config.toml
n_layer = 11
d_model = 160
n_experts = 32
experts_per_token = 1
d_expert = 192
d_shared_expert = 0
activation = "swiglu"
moe_layers = [1, 2, 3, 4, 5, 6, 7, 8, 9, 10]
router_score = "sigmoid"
normalize_top_k = false
routed_scale = 1.0
balance_loss = 0.0147
balance_bias = false
scale_expert_input = true
init_std_router = 0.0141
lr_router = 0.000833
vocab_size = 4096
norm = "rmsnorm"
norm_eps = 1e-06
tie_embeddings = true
optimizer = "adamw"
lr = 0.0025
beta1 = 0.9
beta2 = 0.95
batch_tokens = [32768, 65536, 131072, 262144]
seq_len = 1024
train_tokens = 410800000
steps = 3728
dataset = "wikipedia_en"
Below are experts of layer 3 (counted from 0) of a mixture-of-experts language model. Rows are named router (the router's row for the expert), down (a neuron's output weights, with its number) and show model dimensions 80-159. Each number is 128 + 24 x the weight over its row's rms, rounded and kept within 0 to 255. Numbers have three digits each.
After each expert's rows: "raises" lists some tokens whose logits its average output raises strongly, later layers aside. This comes from a sample of Wikipedia text that the model never trained on.

# expert 6
router:120104122135101137128103090137106124131109163161169084116118102123139133111124105143106134097162100134101099156157122156142100116081144138156121118099108150128110083137103149121152124125194100175176152110111125166160139134149134136140156152
down0:138137117152139116109163141129086126087121132083173080090139139142112103147121088119130126125127146117123128140152121138152186164169157065151073111123109110128083120129088165115112128090150143154091126140142133104151094161114111114109085146
down1:146151129096114127084143095144137158129114178173119118090119157126109141092111116121131150141114122182163137097114160117158119112106111114128162142153130104125078123088136112141174112165161166142088140121121118130115111163111139134116098112
down2:125123151126122157101135138138118089112164095118137165116126153121109155160096128098139151129130079130109169143087144161143096131119171094138152109138127116118098140105124144117123139146082142145142174153118076102126079093123168108092162130
down3:150139117112114102148125159150084098111120094119144123144117099165117113129144138146149138096140133145161132134139081103132143101102119134150154137142201120104114141154157134082137118106064147155107113144129095092131130106126148141116091145
down4:125170099101128134108178169122118163127129110106104144117129131129130141124142097078107125105127141103141105140116154120121110087149146127075070156091151109176120107132152142120096157120148135126100137144106161162122080131101132154077115183
down5:157112109102146137126089101140177132144121115165134109094097133158118108125139151170147129137105112116110119150108113082139152134103190093141169144084125134089141128133117116133081135160075135158143125126137134134120117124103128113130103147
down6:121148072124126140126148132140106141123156118143136144154198123086167104146120150126097118106136142133098134110122134162102098116124127107111116153157096130128136142146100108106107149121139102122139136124114134153091047101142169180093121155
down7:136108128132133147126121110123109136066128145161155146153084159082155154120134118110123097117133099135135089147100129146118110153152138150156127132142101161134140143107144139098143116133104137139112165100153127130108165170088135154119123093
down8:108113069151150142156078135138147134107108152140115095181171138144121130126115114084073127123163141122090088090114133121150142117087136109112160118128151136145167127128176106069175097160158159139121140101118135126151138122099125159137131124
down9:097137172129106130122197149118121130150089123096120124107131121159091118135131163124099165072143141137066060167144071166144149158168171125141136165169143126150135105176143125143105107106125127138128161108137089102115102168124092126141129114
down10:111121090118122125167131113128126148080106145107113130137152122109140187096126147112157124114154148185105128091124069085129158119090130128134121101136136109093122156129118141098152118129133144132147105157146121146146116167133156108093117137
down11:144124129157142124090146125109178132133140146152132136150129139124141101164134150160102121069136118123151087167120111146126113141158137104122136144117168152124178140104106153131139141179104119144144146096121086077114106092098128135116050106
down12:154125149114146135154133158148125069158143112126140134178164105138150114142148120096120138138119141125160153145105179117114106133134150113155104145133160117067122124110098105137125117135134085128108088156201106112091143149132098135155124135
down13:138139107095108153102090134142174080118156119170127113152071126147106125121155129137152091106111137147157093149111105163113064118144094085129134108149113106105108130106106142142129162107114157108105141145107139129152163107126141115127125120
down14:161132135178067113156169079150132107112133134124144105100131153144074163125173121116085090112107115102125126127161097173145137148134170079133115148103113112111143108115131128127148110150163124086124116148113139125115128140117125126110107123
down15:151139127115136147135135098147084124070128152099121142107155153143144151123136093182111135146137131129097143137155140114093119159133184074133133110173108146153130141135132141129163128170132110105190150063107153108130111126130132142099136156
down16:097154100093112146157123139167145157122078131130162137112118120148105130134141108143116115102185127126142109143130087139125082059113148137151122128145169148152136146127100128103112129100127141164138147119115131059118101150149124127116113189
down17:163151166152137114128158114140101090131149131124128103134163109087126124118132136119103121118109088147121116195126126131091110169120134119121103133162125126151141142101125096117099111161167152119133117169134123139161099135135128111123109141
down18:119099126126129096109121090104093136139135127117148123132129152119126138111138168123115125166110122082134127129144118086172134169132106093155115149152112153144141099105135141130102123153184115108170092088165151132145092123134103146103126100
raises: ",", ".", " (", "-", " and"

# expert 13
router:158105137147136114142167136113109147151139125099143061167152121073123131097066113125128118099177139078118116107126084132130145163149125135159142155119120155102115083121110174110144088101204140159142128109129134171176090127156138151130160142
down0:170122092097139120094116138197137144098160124150134108097117144102137133104111175082149136107104176109147130162105082096111142102123115105144117182146123160131082145123113135151125132188137125164140134118132100112134161166065092134125132139
down1:111127155127144138152060119109122103144113158143166178102111116171102135190164113133125121109133112143129092144109136113128127112141188092097117094160148149111131117095097097110136066129123115112154124099159157166109140144126115125107144122
down2:145168073155096095147093123134106127170115145142152115117137094127090128130105130130158110150119120097119130096098147142175103132145144182098100107134126094125092086179116109097142142120196116122097139098114138125090128117189129149147121165
down3:133112158130160095090142103073111107166089095104120156078118146113132086148124157121157122142129104102139158137125107124108157106140174137126190098175096137085140102113143152107131142119130118094147136129118156094135126104131160166141105141
down4:106135135123132095076151156167138132143128137119157110132155106102168111138152164155090133160144142113111153142120126095145140111175126182145141155159131125167060124125076172137136149160111150143130106136136112127146104117153102103127143164
down5:152102150098127114103084190138119106175094119111120176126122102100087088157131108141103123139110145132165125117104109165165126115125143106091126137112096157150167121128183118117152154160119109114138141108127176109136115060155120136132127097
down6:123102094126102111118148118122120122178127149086142077145141141117102098085117141151102139149119115122155117107159143103142131109126089143183107121123137157106172104147165158113115092120090145132117159141132113124121128082118118143135112098
down7:131162090153118105116118170109094127145143101091111078125121120123132168190117126118169109101167115098079111101160148118130133141098134126143124143132126092088109126098138133160134135142148131119140146128109160098094164093151127129157132060
down8:160110127141161130080097125074130145121126119065108127125149152118122103098098155123132103121120143084115117116106163119139123145146099090108096087151117142047161118142100128089153155157109167143099126119145157115120135138121186137103111128
down9:103146104105123098144124131155150124144090165181140181121121128078119128092107141119167119141138152152151161131112119101103124069089114150152142159116162143137090094106146129137100138145138094158134152172130080126102114113112128116142116122
down10:109090118089117129147132129082111192134124147118131123153116146147129145152117133128143120118131120101114123179124135094094182116142092119137095112137153108122109135078117170161148131156140118140094151157129130125133132094126128110156165145
down11:132160117153118141165141141139101128073114096147114103103112143117145085123113143163088140171084136112162141150138104158128138145123112126102137140109118110130157130151094150124115104115142119122133118167089175165115158135141144108130124135
down12:118126116086096115091111113067141114137134122086113158138125153125132104146083130090125159107119146108118127127121130145110149127124134096142127133083113114136129096143109147120094123111069093182141124133147110138179110149153122113122119118
down13:139117147108178139155132153182140158139088117114124108140129137121109089095091113123179127096130124097146141122149121132087142108108129156150135122127097178147130126158131125102152126135113144101153123159112100131113105151171114097097145095
down14:122103147125098143129140114150153131124109130110154158142137142107129167104158165172108155145156137167120131165117099068111168136103132091148119129132134158168117172152160128110143163127136127133122156127166130103061124110152150124096106140
down15:125141150093162126165096094136118145127092130141112096140135107117141148128103123161119110142132160155102147165122169149132118152085150155099170105149166158122185131115145118166096137154113130105094180075125125144142120152136189151109124118
down16:141132070133156090164160082127126115180113159162132161147147081127103137088191116089123122153106155105139133127168135109095105121122123112139127102152122161117095129129089130145145109125167138136136132143115124134151128144122116094118105105
down17:147161157120154088132114122131139138147124162128111149091110087131071135112130110130121125171132173105128135133150106145132145144095122096141124163127111111171157151139122084138166091113127124122114121122082138111144085132123145138179089097
down18:164095093168133166100144185165182117128137121173113144111132109150130157128122161123149143103102153131119168128123116090125120121134153145114148131144135158079148118107123142098103121111113160118101139176122157113168115120128102095115138173
raises: ".", ",", "1", " |"

# expert 25
router:095107152161107199159109138089121142120118145082138097131131139103132133130093131144119122114124117126137114130141093132121079145137094164149133130103122144128172136106088166101118094130153150133182158106132105171156128093146120144135164139
down11:134158110139108134103103136155111080156149131110101110116133100153143132155134122130129139083161091115114146138130104159108115132122138079149084142104102118098093119132118135126111141117122152156097161114096155122152153086112152147135117126
down12:139130143137154140100118192169134164134174141111134101136113175128118131095117106103121135104111095091133114153101135118170123122146133087102143153098086100081128144182127136149140172133165132106130153158151104115134058114138142108135133136
down13:113123124128133141127152149130107177118101086090149089148169135068140093132184124123139098110142091156161123129152098098131140146140126110157097112108059109126119215145102134100112121115126147082140164116144111111153120125169120137171108145
down14:165128169126069144134157101111115116130094108127124174106161137118113135133121130128093124133096122160118116123160127108147106141125117089135105150088107141116159125120120167125126135157172148135140119154094199116170141149142142123120092128
down15:147137151128149147110130150112112115110128156087139121111104153099135119134151125139161107106188149191136106155127123114168133069116134127145130155156125137187079086171122146083142131157127100153131130148110129162150065154123109121118150124
down16:149156140154150120152110083143085136137128122146086157161143135098102144128096115155125126113147127137099095108140128157141076130147136090154135169136109119100097119103114146094126137098107120095138122135088105182137143172110199078093106120
down17:119107152106139134129149127164181128142131167109129123120115132080126104149128115143108111118081152109103092118116121118102115100144098114138104145125100151109103124133121139093105125145108168141137175131149137073118138119184129159115109138
down18:070149118128118139181154131124096140134137082121097112100123112105165146154107137118102151143106108110115100137106139150144127118131123145149126121133154122129090099138147116151132154083156145088091096156090149165098188136095147151164143088
down19:145118176116092145131096121115125120102110096136121093117101166144115166160123119162111107111100097137132151125106115155144155117145150137081115099138145095171104109150151147178115127141137170101179115109118149123158157107133102113149156088
down20:144108088160088134182153082120138152137169124125167127125140139100120118135130135138140131113151109165108105154135136149114119144121132126137155138162096135132143120170114134153124108144139085147149122122111123098133154150128142151161126102
down21:086123102122111159124144094124092146087093128138162065174129124098127075086104158106123135135120116139172135113094156120136100126108185137136173132108143172127125102152103114154108127133089119105158111111131092150123167142122146143133117162
down22:134122128109130107140126128138101162123131090103152154122113124146135122089143140092141142140126142148151133134173141153142110138128130108107110116108107088177166137148131122149102136110167120105128163147173166102124104108159122136165096124
down23:131128164154158147174049136113108119123148106094107144154106128106129117070160160100096125152159075126145111073086136123092103117134141148162106174105111136152148117123102135132153131107146146150113124080103098152174090150099178140132122117
down24:090090134101120148122118125115135156097143142081127149114115142116086120089121133085172147086141093126175101133119143137091134131126127119108135115106115149115164110147114123080163127150169092117156165139167149148130144134139120133121165121
down25:154115089146115131155117141174110081113171136124123135135115150138099100168134131149128103103122132150124131100135164133114143151132136109190117153121119111110135076121131138117119104098089154147133137093133122125124121110128162139151092106
down26:085098150138115166130161116118143176151149118129114118126136141106156118167128131138112106127122163145147142092068126162158149158069138139093127117106159088112124147141140169124130136117135083122110120126157103121110077116135096144139109159
down27:127157108109100097132144150108137126152082174136103124137145149134146149134138167127135102061141187116145157145171130149082109125138120127151105116101098151131151156121090149125132165117103129089090103131118153172134118137086155137122099094
down28:118170123129140112147097148133121102120137115172133092187134125178141075108085097142115086113153155124142152105164183153120164153118125144092088121144163108108111121117124126108129153127102113153138107119174138145142147125127125116147145125
down29:112143133081102126131137186105104095150139109105152073123123143134135156101137124140109126098117098169159121141107102161113141117156112154144112141141112115111156104163103127104102135105124141158104131109137143167152116097121151111124114141
raises: "ual", "uring", "ually", "oy", "ues", "ive"

# expert 16
router:131119126132075140132103106113110134113121136088122095156148118115172133148118136150120140127154109116123092141142089141104093139103122136149126122131154161140135128118089184119126088111150139133151170108122086177134128125122126139126130157
down0:109142154133116107150133085141147111202138120117148110139115132151085107118102116104173100142099139103143100126129124090116123146163131155153171104154079121088101134172158126108101111095129141099171140194114110157137098140167152145126143118
down1:129123083132119137149120157149132095177153179161123130120109156125162123100181111140110119113125104122116100140142142166158087105181100138105112170077123161118107126151166111138105137075115148112134113161159114079162120113114097127150092127
down2:188141073119119097137148107132173070136142120127119078118113129138116128103142136128157120152158144118154086179136134137112099151140140120157115155156084132112126139134138109159080124140085126130121126132136118099116124124119101082083144160
down3:132113099096149122095125145172164123140148071159146124137106135089114136089123179108115160119151129133162107113158108126090090089103128166098112142152140110118129075181079124150121141093122124149140087132140116133147165155161121078128121127
down4:151129118116129177151144146081080105127117160091105124120108124137110164095123087123133086096115111154111095141136108116149127193123156138098138155102138171126142128121098165134151142140080167129114126104139128106151161167077101112140141146
down5:113161161122147147100135137087099142121150154153142131106126147148091090152111105127165136103071104121143168129146127158148156150144130132138102079132082120094165082145159159124144129146110136103094086118115129121119205102133142125143166159
down6:092137097125163154139131138136080088111137171133122167156125135064161143131122112136130131137169105146139075100149132160144098137112111103125102102126132107146127143071168132115153120159145133097172121105083142119104113147151128174092093102
down7:120111133156131142135141139159152155149122150112094152064142089099166099106119118119087169125134139064125168137142121111112125130099105165145145127091095100112081148134150186156146149178098117123153116080123150152123127138140128082117110108
down8:135152157118123117141139159076074136137113152149094114107107136148102104190135107111117134121118105111119158126156124126151125132157119140110100127106119146169109135087105115110152066082117115152133129152154105162093136136146090135137137118
down9:166117118151125148136141119140132126113132169105108081073119160165115112132129109128124109135171177144124092182137135097190122134131163098129145127100137154123114154124140123077138143138067125136135153175116117097107156120090108077142146129
down10:163151121155101135128132138125129105081133120126129163096121106116120140090119139115198118130169088128097104118138134098169144136112155143143111118115111155131184137119139171120141061138141167160125115134125151124139149136137121139124130123
down11:144107115118111125141168125115110135102091115117153139107131128167178154153095134152149175176092147073094126107116127126105190134087147152167155106147119088152122106101133127126120097127128147125087112110125074128116135112168144142144083151
down12:097141128149154129173116103108133110094101118112110121157180139123125131102163068149149157126138141119143103117161156126153143095159107088088126129096179148123131137145091140123122127137157142094129107152099163141142150124154114139153145146
down13:097115148144135144120095093111124116116115110109130190114108119186142107146156127121171147113141106164139132103133139117113096119090109121102125146095176119095135114141179131085147133134116116115140076154138159132115126148123096123109092130
down14:121105159119149151121121148101075088142161162157147156142117145095138124125156140142135137134054111098140153124153144134126118123126091155098142162067102099119128100130110115139170121094120140133102147137132133126132112119128138139113132135
down15:170132092121113112130150100138145172157167168153144156131102158150123097121160161136124112115126139129111128169155094112143150135138112121171118115139096098159106144120119069111114118075103138126110139113136115116129070122107150124103102132
down16:169121137099110124139116131137108136085098127108112123180162123147167143135110150170114158151173117157171110073108154145121127149118184154147111153138143106163153080075114125135160119112101125143106105112118135120130135075108158118150086113
down17:151109138173143111155108117177136131121129120065149120143136114117137135104153140084115099157144163145125106160162130065148069091105113116101156160079099127094087158150136147168157137148132113136120155118132139101088123162123113150146157106
down18:120133102115092144139155154159117154133151107122123135100115151164107107129147164115106125108122188124107124103111100146115140136143091159106094135081094143139133165098125116160117140130131092143142137148155090100108062130110121146136125104
raises: ".", "/", " of"

# expert 5
router:126127123142076088159146167109106168122126126126155094158124106083153105127124097136112107115106113162131117143160120153172112160116111161139129145075111163130097119128100112133127073135178114150169109119101123186143111139125094129128154158
down4:151129164107099113129088139120145135131113090145103111140097176126135145107108117137114134096126180130138117137125098106151169172118127114157124097128142118113099104134149101150148141104075160122109170108145109161125139153135134068105131141
down5:107169133130076153153140154155129119146144124133127132123105143122203150108132084097101144130139106069144174130150107094111130149139111135115143094156147152112131155125122125118128122146173091121107091145090124151114078108082128150104120120
down6:174149110116110119142067121131109130118080134091082122139125103167108115127139147100141103114086139105143104121123121146120124113148169187134137147093143129101233151136128131136116145137124099116125082126123120082128138177137128112132149121
down7:140139116128116092136166100107143128099105163175140122103155159156132101130112173155126153125082089081122122149121112156110109166116137133121140127095123155162106127132075119131141142123142105068124129145109129139160109163111109181088113161
down8:133084158144110125148163139081112135108155126181130130112116095124119115134156103124147098124131152108144172100128106119139117124124118183097172136124139139102110122131140135106142128128177136104108114087098112151128098152136107135084114132
down9:085143113116144130142151103104113137122180098153132148136105123156133089160091138119124154111139146150103133123101085123113140133120096173139125158142086137076170097112105175113135134112116104161172120132125164134156115119157125069103122112
down10:132118116131151166153159095140142125154167114127164152083115122133176102103097096090099150084154096144107083175146122148085166149126133121105115130103123135150148138154165101147135096146137095128113154114085115121115112186128169132116099101
down11:139168138148086146131087165181119128125157100126114114123133160137146092155145129172123135110145122087154122138094121147106140143100139111166129107113158138138148089112144171147104122143107117133109117131149115122157156111133106132132126139
down12:094130119148136115177139106114133102146118149124147119115157135072071147123131148108158086121160141113123146184098106090165178122141121099156129127131136090137137139141155165096139097114061129148125151118156081146130124137117120101090127126
down13:161106113103138128163123140099069121150115126131161114124149146111152131135159133114155140194140117149113126148158109182093119131134135116099143104111091163133113109060132132127166074134138170127121134138152123144136106128146147177143083116
down14:133123121131129146101123127107107126161079118104176150089141144173110130134105095071083130122155118131100136115158151142091110137113130185123138147127126144138140117143069142168147165145114140132116130097151112107113092145123164162109090089
down15:111156099087046168127124118132100148121128153119121172128105092121135111125089135145141106134117116141125127148114090142119131128175122135133116109147118096121129146151123145141151132147105116138148098081111147129153150146124159140146131113
down16:167136152114115085166112125134103142155095085140115132115118142131100129149139115154130137134116101116162133096109129112131113133126142128165129102152126131134145128109151118096120106114126133118167160080115114152113145156124136106106115129
down17:154083146111129160142152175123116152165133105156114132131120116097128130128112111133139120139119114105152169082169154117132109090124158137094107141086097121135116147105089139139126124127139130082083119133118111129081190104118134096114111180
down18:134149135112163128191114100108141162140140122094120148114143122110113108140149177127138138141156137164129129148183145126119137129131143074112161129136104130131100138105128127144119117122134113123119098109122113115107150083138103151126096129
down19:095154138167128151121105107146118156094134112127149108143114139174097168115123130116137081097170105130120147116126152116116146069135152125095136127111127164215114087122114075168140120156119124110170103115120146130122164108136127146118170137
down20:145124120136124109101131085068108132109124108166110183093146125173167095116128080151085134140147133180167126136101111119118099180135113137125142137124136117134123077106096178117132133133131113140126136137110129128123096113154145149138086183
down21:110113166101128157149186128109143164104177117157134152090129131128118141141124145121108142119128116123137136048162081095124072104146091126132144159125134149103134168090124150144110141113096123102104069128087110167123146115150126070079145135
down22:168140111101151150152139158125124163105120135155113115111118119130147142151167112122140131199136114146145124119113134099127120181122079143098085118107145093126146167119105108119144104130120082120180107164126140104099111161140166120158114156
raises: "ir", "ak", "y", "al", "ar", " "

# expert 18
router:130127159136137149126132126102111176146117113086128111173140137107165139102104113132129112113131124108128101142134083132169117113113129162149126153111105147143097127156079159120098109094192111177157144103122083138153110071162145159144088149
down15:105095091092151119132121131140201155140101139120112130147120117130105127130129096075101161174110116130166096148114165114077089158137131088148134108125145146143164126134168126163096128103138101153109122149148147143146147110107138107106105126
down16:106142122113117132113124148143164096182126144103146122082177144125128147104129088121115118137091094156123108137132092117109105131130103095124101133085164158147102110147158094124133114134109135113084101094153113142090149123155094116129153139
down17:071153098105095179144116127106142187113116087152114143122100107162168125127130152105162139088132168097127146122123160165137149114124125153113125103122112117093131111149130159116146089129173151157144112098136131101151133106147104130143136120
down18:134176128159157121120131121132145124133153101131119120154116162124142154113142104129134144095125118191130101125109101112113112141127152087100114141093112175144118135137161144127148155075131123130098082121129096133114129156157090097108136163
down19:132170134082140129106168148120079077118135149099129089134176100119107174131133161145133137125125144109131164146156098131142130114151107124148158125164105113136151127064117109127110152115137140131155094145091101131120138159141103140113138100
down20:090172156099101146147167129114151126145092129148160118104110180149134163113120141161116109135087124146095133144124070162087122145126108127098078116154166141145137099105101127166126128176148169114127154120117074087171121103145093131079118137
down21:110156095100111122132133126128140134127137121168132105162118133083114189131131133144139140087134193114131087174117099109109105111163178115159137150109153150136109113080098083184138102142150136183128132106118119076139069140118120119140114145
down22:119095096124086105117133131119178125150134108082125124108087146149163097135111121121128127116096110085162132147070153122115132129106139135080129137181118150127125142136151148143105102095094121174097147132132146186121187119142185102144145130
down23:121184150143083096139162128132112146166170164136140107157106117126116168120138105127093107111132100131134126144126116121163127104127089123118133122120112121112102161121135120111114181138128141112114140107102136131100150124158104070189132099
down24:137114141149143123134116094096204070145166162106098160139150107129160171135130102117116109140129103147147125117123124124163161117109096168105146144115149107131119160163173146150147146123085133168115136115135163116151147096082173096151103131
down25:122165116129161176109095122156112066107150127092073106116162125108084143135126179098126147105132123153116154158132113106116124155145155073121147166112115137206147089103142113131095144118128137175130157085121127154098176156122093120111129140
down26:126121130159106094105136136118101118128155156164101144135148134116149140126142124115091176146132145101128130121145113088125130153133140162175093140128125142136129107120139124069127135145074117104143094106146126129114157093139121113128132108
down27:156163148118132126148113116092130138112093083074106134108162107119101081122125126172120148092142123124167121129117118170131102108121168121129134100160141143156079193115175160100110129075116151135152166110108140155117144138152143136098112164
down28:138165161122137162179165117085152141141133107094142109150135120111125101102151070123121132119102098079150140129136114117130142103116122099128153119132129127115099141121174141107135088124113139166155116106133127126133150146093143077130090133
down29:071147111115104109129129117126118185150122128157105092110139135113136129122116139123138142186137165137124133131149144155147145123131083120087142176147100129085142117126148119087136115126141095111130096110113079135089110156135097176130143139
down30:113173156149169107139133107140114122116099112081125127134136128130105127142133152111066123157157153146116146114105126166096153103123141140100138126117116138106129174118146127099129150116156157102156158154178116110137121132126101181120161123
down31:088138159156119149126165166112151070155143145122128096143132120150131106077117120116089124150105148058186100097138143112129094133145116088148091135114136158132076143120131161146143128110174135124131179147117134116114116118129124115137119113
down32:123100083142179095112176119136158127138113135133146165151139126134143094124127154147111169101118137122121116105139110134140098134107141133097103095145131157155121119149104115137146159099145127155167119135117153084127051105134088110140102125
down33:089139144112136166125092107163164160136124106133154092115151090161122130185131116163139151126155161108128125116105111129094132084095139106125131144100147128167103123117125125102122114120129127114172094132157133110095112153098117203136170202
raises: "ed", "ion", "ions"

# expert 4
router:150109134125095122169167128138109148143111115106145095158161119120152123158108111119153128107135131117131115105165104116143159160108123180124097121102108131123089086150081141121156107090185148185185143117110091155165101124172117119138131138
down4:141125138168059133082119102105101129182106112109170143112146161168108103095134092105143142114128155097104178093104125128136148135149151139118114147096133134133139123089140125095113131150124116117107146120139105126138134137160147151112117150
down5:165168141169166111109149122125143119193125132124115096145126125100123104107110140134127128099121133151163120157126129162162118149117122165119132159143110180127135090143101115130142121116159101159144139109121092060102179122092138106148174094
down6:100138173125114104108144125106109099136132115176096085116102150064088146076100137152125116134095108178161114141106124088121130147125109147125120119135089155102144142130126151144123154159131141119138130123080109104110149111156123144157139141
down7:114121137119136120117156087110103114115109147165132157129120048097118139124102147118141117125091145135133118115128128135148120174087111156123138106123125119054156127114106116146126173141145111139126147120106119094162122147110139129167160167
down8:142142119145125128095149128156138150118162148114079125156125109125117118126134104149139135121144091164135113105148102088135116113163065113147141161121123171138154100151092125117130112116115146097140129128092148160111113115132112121124137147
down9:092058138134116151146111117145120133153102079173124099142144159141139110149133127134090125175094113133114145139089118119143121147095159119158129145186122151127134152115155127087151139146172116115120127130145136077192148115094139168139163119
down10:107157164132132136090171129097109119084153127143172122129131133098136154089121129096109146132129145160102124088130103166118098147092131089134131139120090129063117098122123089159158159114121134127143126125086154151114162121143137174161167135
down11:148155123120092103147129130174123132161136113122124093147124159118119114134109089151128130123113085102116123144141159105082134089121096116150132177098144181131141112157113135138105102171113139087143106103102123201121090147138123085107150134
down12:170156082161123104154121102112133137132110118076112156149104133094127162114142172146138130077136134162141089139139139152119118117100131154144135137124104142179105112086115105151136102136122128152097170118149143152103143140119105118089080110
down13:149132135124152105101115131152155116134116133135133166119175158141134101087126130154118124129133112134139169106139139100088169140131083107141114170123139135110180151122098124156152108192115133163149104154079142126076203108115136124177117143
down14:149112136158112091134121114152143103191132141099123116181110096153150155125124133160150172111150154132144131122074103144107117150118113115134102132119144114141107138131122145142143115134132091149101150122174163111131115131112101127124094100
down15:106135078129122114139129124145111103152143193138113155163128102089154075092124108149118124142124110165104124157139127122167121145126070135143124132160101122105123115145103146171106105132118103105119139108121126094169096129143120130134095130
down16:158137132140130098129156167072122145092119094135133115069131111130096129153125128170100157103137101171130120076158093143126136155099132151141147154118104112081094157109179166153152149119132151102125133119123143093152170164156133121169135135
down17:103171146129120092092128153163072089126124123142113159139150115104100101165140137167157140152145142148131091115194155066150126137090116127163105147109112148166144141151114123095151078096108146139167114113124119119116123147124106129148123141
down18:141167116088158137098135108132121099117108150136137113134133108092175125153072129130134137144122150145121113129130137104125178147084130114132104136133112097126125162123137133153141160117108101174093117110089113099160156147087121093143123120
down19:141138124153089136102120104112108103167125111148173088173114112114093094129108113112163131110180162157131125123140123129118119111115175109100081136118139142133134123105143164109103094104099121132146154111128116139118126127138167138119097171
down20:143141132167099108097145121166145115130096100114141119167124134126160132121080156120150119120103087074156112097110179143109146095141108122130118160067118124139151117120134156126131130118126117152115154079168118118119072164139130148152143144
down21:077124152128126116103110088178145117153134127135115107144132187131106157143111091109151117113144089075124143153147187090139167112140152136156127113077147138131128107140099123118109128128161115151105170155157069126142077122136146137139154144
down22:139128156139178143103114146080120146132136151109147156144131111136143127129124121140102173116134119078150121122152147151106120168127130122077160134139152108152085157129107130123155116109153161128126092115095099117163113098123124097141176124
raises: "end", "en", "an", ".", "it", "u"

# expert 19
router:141138122144110111153148134083141136139130151091133109149140109116163152122084153146105156126175127092124123149125106165155118108109102147147136144090121146165098115133099132095097101078179148178154152137115095135166140136116125107149102139
down0:121142143142138131104129104115086106157124092105145130126114178156122121126119104125171156151144114133139097145140108146129152168116125112170081125113114120159138119121122159160139124127132144087153183106142143126157152125134098124110146141
down1:127133112066161119164106109142159145110130100092109161118153131099125146123117126146143158119117110094148147152128124165151168128129115137133131114135104117129090141136124126126164134143125170119167120142142122034158104107102085093099113117
down2:085128149163132121130155120146098101088105136146153141099111108117132156144087079150140097116118150149138132154138156112142125106135107114137148133175147138113136146165141144101132136123103113128154112158106184142116113121198130128097138133
down3:148138159116171185098124101128142122123128156150115129106141125153111076136105069116090124145129110097130117172141148091153123166160106073158101139155159137132148115165151137123136126116108067079124145117110091099148099135126158156169145156
down4:085138095137082111125113140127149174120128150143132108147137102135108143121184110143091112124133108146156125135123094151113161143131101136127145115108133076099123114123097144165136133127144158143111127093090114159107081143122143098125109082
down5:135122155143094096138158086149120109105131123125135112135116085152146114145134076142111084134155100111070147140100151125096129122121140157121156121137141108129162108117122149127127173173106202078166129143167125101101093150147137126151114105
down6:115153121131120125100088116139145139084159134136109148116104085118119096128161112172126100126128138134116141126146177120117179137134122127116139139119149146145171080122137099159106164147104114109125114070123179108075146145128109133139129132
down7:127141155114151160150133184123096164132123090083139091148122142117062129162180082116156120102139112138106157148138065114123123134136163150103125129123132148147130086094149163111136101123140131065116137118087137172195155137142100114101145144
down8:122106110123132124099126149086126142175123128134159122129133131152161118115168130157138118091108133145178094186137124151141139176112131135148131085108142142098138104097113161141128137139147123126127155175135105130129107164174135095123127093
down9:132185132100114083134101145106117118145094106164144098138142157120121130144169160121145173075143116127158149165155122106112133133145156103112121152183120136140120152125171146122106118159120135105162167123119114119147105082151156102134123156
down10:139123136126122136129104119112097149145140128201138091107146184145167087151186085156149155144147083119113143093122139118099152147119076151116133085108121122135140101103128134128127114168120107120155157131143137131132116134116146160069138134
down11:101161155162069090198125124129156115128091146149129159159128117119146129178112150119121137104087104122148151119132152115111148082109120141124149167179166122116136131167115136079112135137091109134114131143136107140083083123147145118124136134
down12:114125115137133121146083137162156159123112168161095144121128154103155148112159132108113143151084123120118092160124099109143127142129098122130139131083101110141111110130153120109105146107084101098075115122124113123115140142104121123147147208
down13:103089128110152137134083142116091142102111120133135158111175140096109156127089142163130134079127163117106136136149130124143114146157120159114089165148128132113119150125108159154095125128134124141098180131133132134163170116097144188101135137
down14:172133186097142129166110141131147129128134114136139133135099125143140149127106113089139109118111156104118168138093104139107103099117109115131126156143129136089114096099144137149142144154154127155169088137143133094087144149110113131149141125
down15:141138160127147089130150170152125096138098123132119112149137153155110110082166125133108123188156180123083134132130079073123130112137117173127128113135125096098094145137127139143124146131151148148158134164119143124172129117114102121096090144
down16:142109089136132104093145146121078124146140146113130133183154136143121100162145098099176122148158144149122130168126107133153156149122143139133097133099112134097130109068103122115145148116141136116101133180152127098089141130113122141117083111
down17:111112084119118110126132124207104141114096086131115155114105138089132153126131162165130132099118101147134085082090160154131113134134125079104136116127131109116133107138129132112137102096115122063177120157160099140127104157131121157127138125
down18:143135141120100155141148146154141170125111114109126096169137116127115141110151126069142125082129085141138094110119112134137117135163131144132158139119133115101151125109208116090154084121170106080173139110132095136160140156098114126086166095
raises: ".", " and", ",", "-", " ", "g"